python train.py --routed_scale=1.0 --positions="learned" --init_std_up=0.0479
Below are experts of layer 2 (counted from 0) of a mixture-of-experts language model. Rows are named router (the router's row for the expert) and show model dimensions 0-63. Each number is 128 + 32 x the weight over its row's rms, rounded and kept within 0 to 255. Numbers have three digits each.
After each expert's rows: "comes before" lists some tokens at least twice as common just after its tokens as in all text; "mostly gets" lists some tokens that are sent to it at least half of the time. This comes from a sample of Wikipedia text that the model never trained on. Tokens count by the router's weight.

# expert 25
router:102144118081086154117146104156100150116111063105098123126171141115168146152169141137056154066134128113123160088097083112140151146186067063103163133106132108128077139146092124163095135240157095
comes before: " |", " was", " is", " has", " also", " had"
mostly gets: " he", " It", " it", " his", " He", " this"

# expert 19
router:074122081070135145098135159138092105132103084144150167103106159072182172105135126134110142136154149161180150120106180116124129102089081111113159153111062115150118178099087134120103111149103127
comes before: "\n", " ", " 0", " 1", " 4", " 3"
mostly gets: " Lee", " J.", " H.", " Nominated", " £", " A."

# expert 5
router:094115066127119134137117167100112143147127128157115175183124171112147166131152124136154126151185139136099134158162206145156127117167113138140155120140076136097106140082097077137127189136113142
comes before: " to", " in", " by", " as", "\n", " on"
mostly gets: " known", " such", " used", " ==", " released", " played"

# expert 31
router:123134126050127135124092192151108094099140072106124106140145166116203175161097129142147161144148081086187152083117176095106096149145063173140163106093065134169157164094108080112099064191154093
comes before: " and", " the", " which", " but", " he", " a"
mostly gets: ",", " and", "e,", "s,", "a,", "),"

# expert 12
router:065169099105157128131126156103113149135142055154152125108150124090157175151134116135105122104147122158162156068103160097121145077117044122129167144074113114111132108086093111104147101164121119
comes before: " |", ",", "i", "'s", ";", " ("
mostly gets: "ić", "ović", "ji", "ski", "awa", "stein"

# expert 22
router:105165161097102192092088138176150171143069128226132149084128133136199186161103172086104133133133121155114148107087141075159090081105128114109134104147069092126128164171131173145143130187127157
comes before: " the", " a", " his", " its", " their", " this"
mostly gets: " in", " at", " of", " on", " for", " from"

# expert 38
router:087146094075165164129136152151106120154141073137202150105155170075158174125131144137104159147199142155180208148161198116169122101146082094174164162098081145154127132090075117115122115133144123
comes before: " ", "\n", " and", " which", " but", " 1"
mostly gets: "standing", " building", " house", " prote", " property", " showing"

# expert 1
router:084114099089147139119040146205125088175051080106151173121123123099144181096151107137117140107183109143187146143113127106127102137115074131123157154139102160137112170107098150150157154136130140
comes before: " the", " be", " a", " his", " have", " make"
mostly gets: " to", " To", " On", "–19", " on", " 2:"

# expert 8
router:105127089140126134184084165148102127160145088135188122119133056092198136147108099070120178075122164106077140136129111118119119132123142105089191187109160163103168091126086165143163098115105137
comes before: "s", "ing", ",", ".", "ed", " of"
mostly gets: "ond", " end", "out", "ick", " School", "ock"

# expert 39
router:113149121116183083147156133178142146127090054112148140185090165084108193108094167096136134147164103175158125159114186108133127097143095171068173110116135146144164161104084167115100120121086122
comes before: "\n", " The", " In", " He", " It", " This"
mostly gets: "s.", ".", ";", "==", ").", " ="

# expert 3
router:090159113074173185129098153147111146138079095141138148151104136086167169133158118139122164136176129159166186113098145068101128090135086081091142154106130097148125125119088136119114116160117115
comes before: " the", " a", " his", " its", " their", " her"
mostly gets: " of", " from", " left", " right", " for", " within"

# expert 0
router:093109101083154158122101173180090093132117075130126166141133158089175172127117142139083161129142156142174196129132173110110126093154081079139186135112134111159130104119081128127147160137105117
comes before: "\n", "|", "-", " The", " In", " He"
mostly gets: " released", "oubles", " largest", " maximum", " surface", " category"

# expert 37
router:077108099030147154127098153132067116131135095118187153127098207094127163086159132130095159126109129147177145122108128090157146121107077144132165100115061118088163096102096118105116159141125111
comes before: " of", " in", " to", " and", " with", " for"
mostly gets: "quarter", "ants", " exclus", " producer", "its", "″N"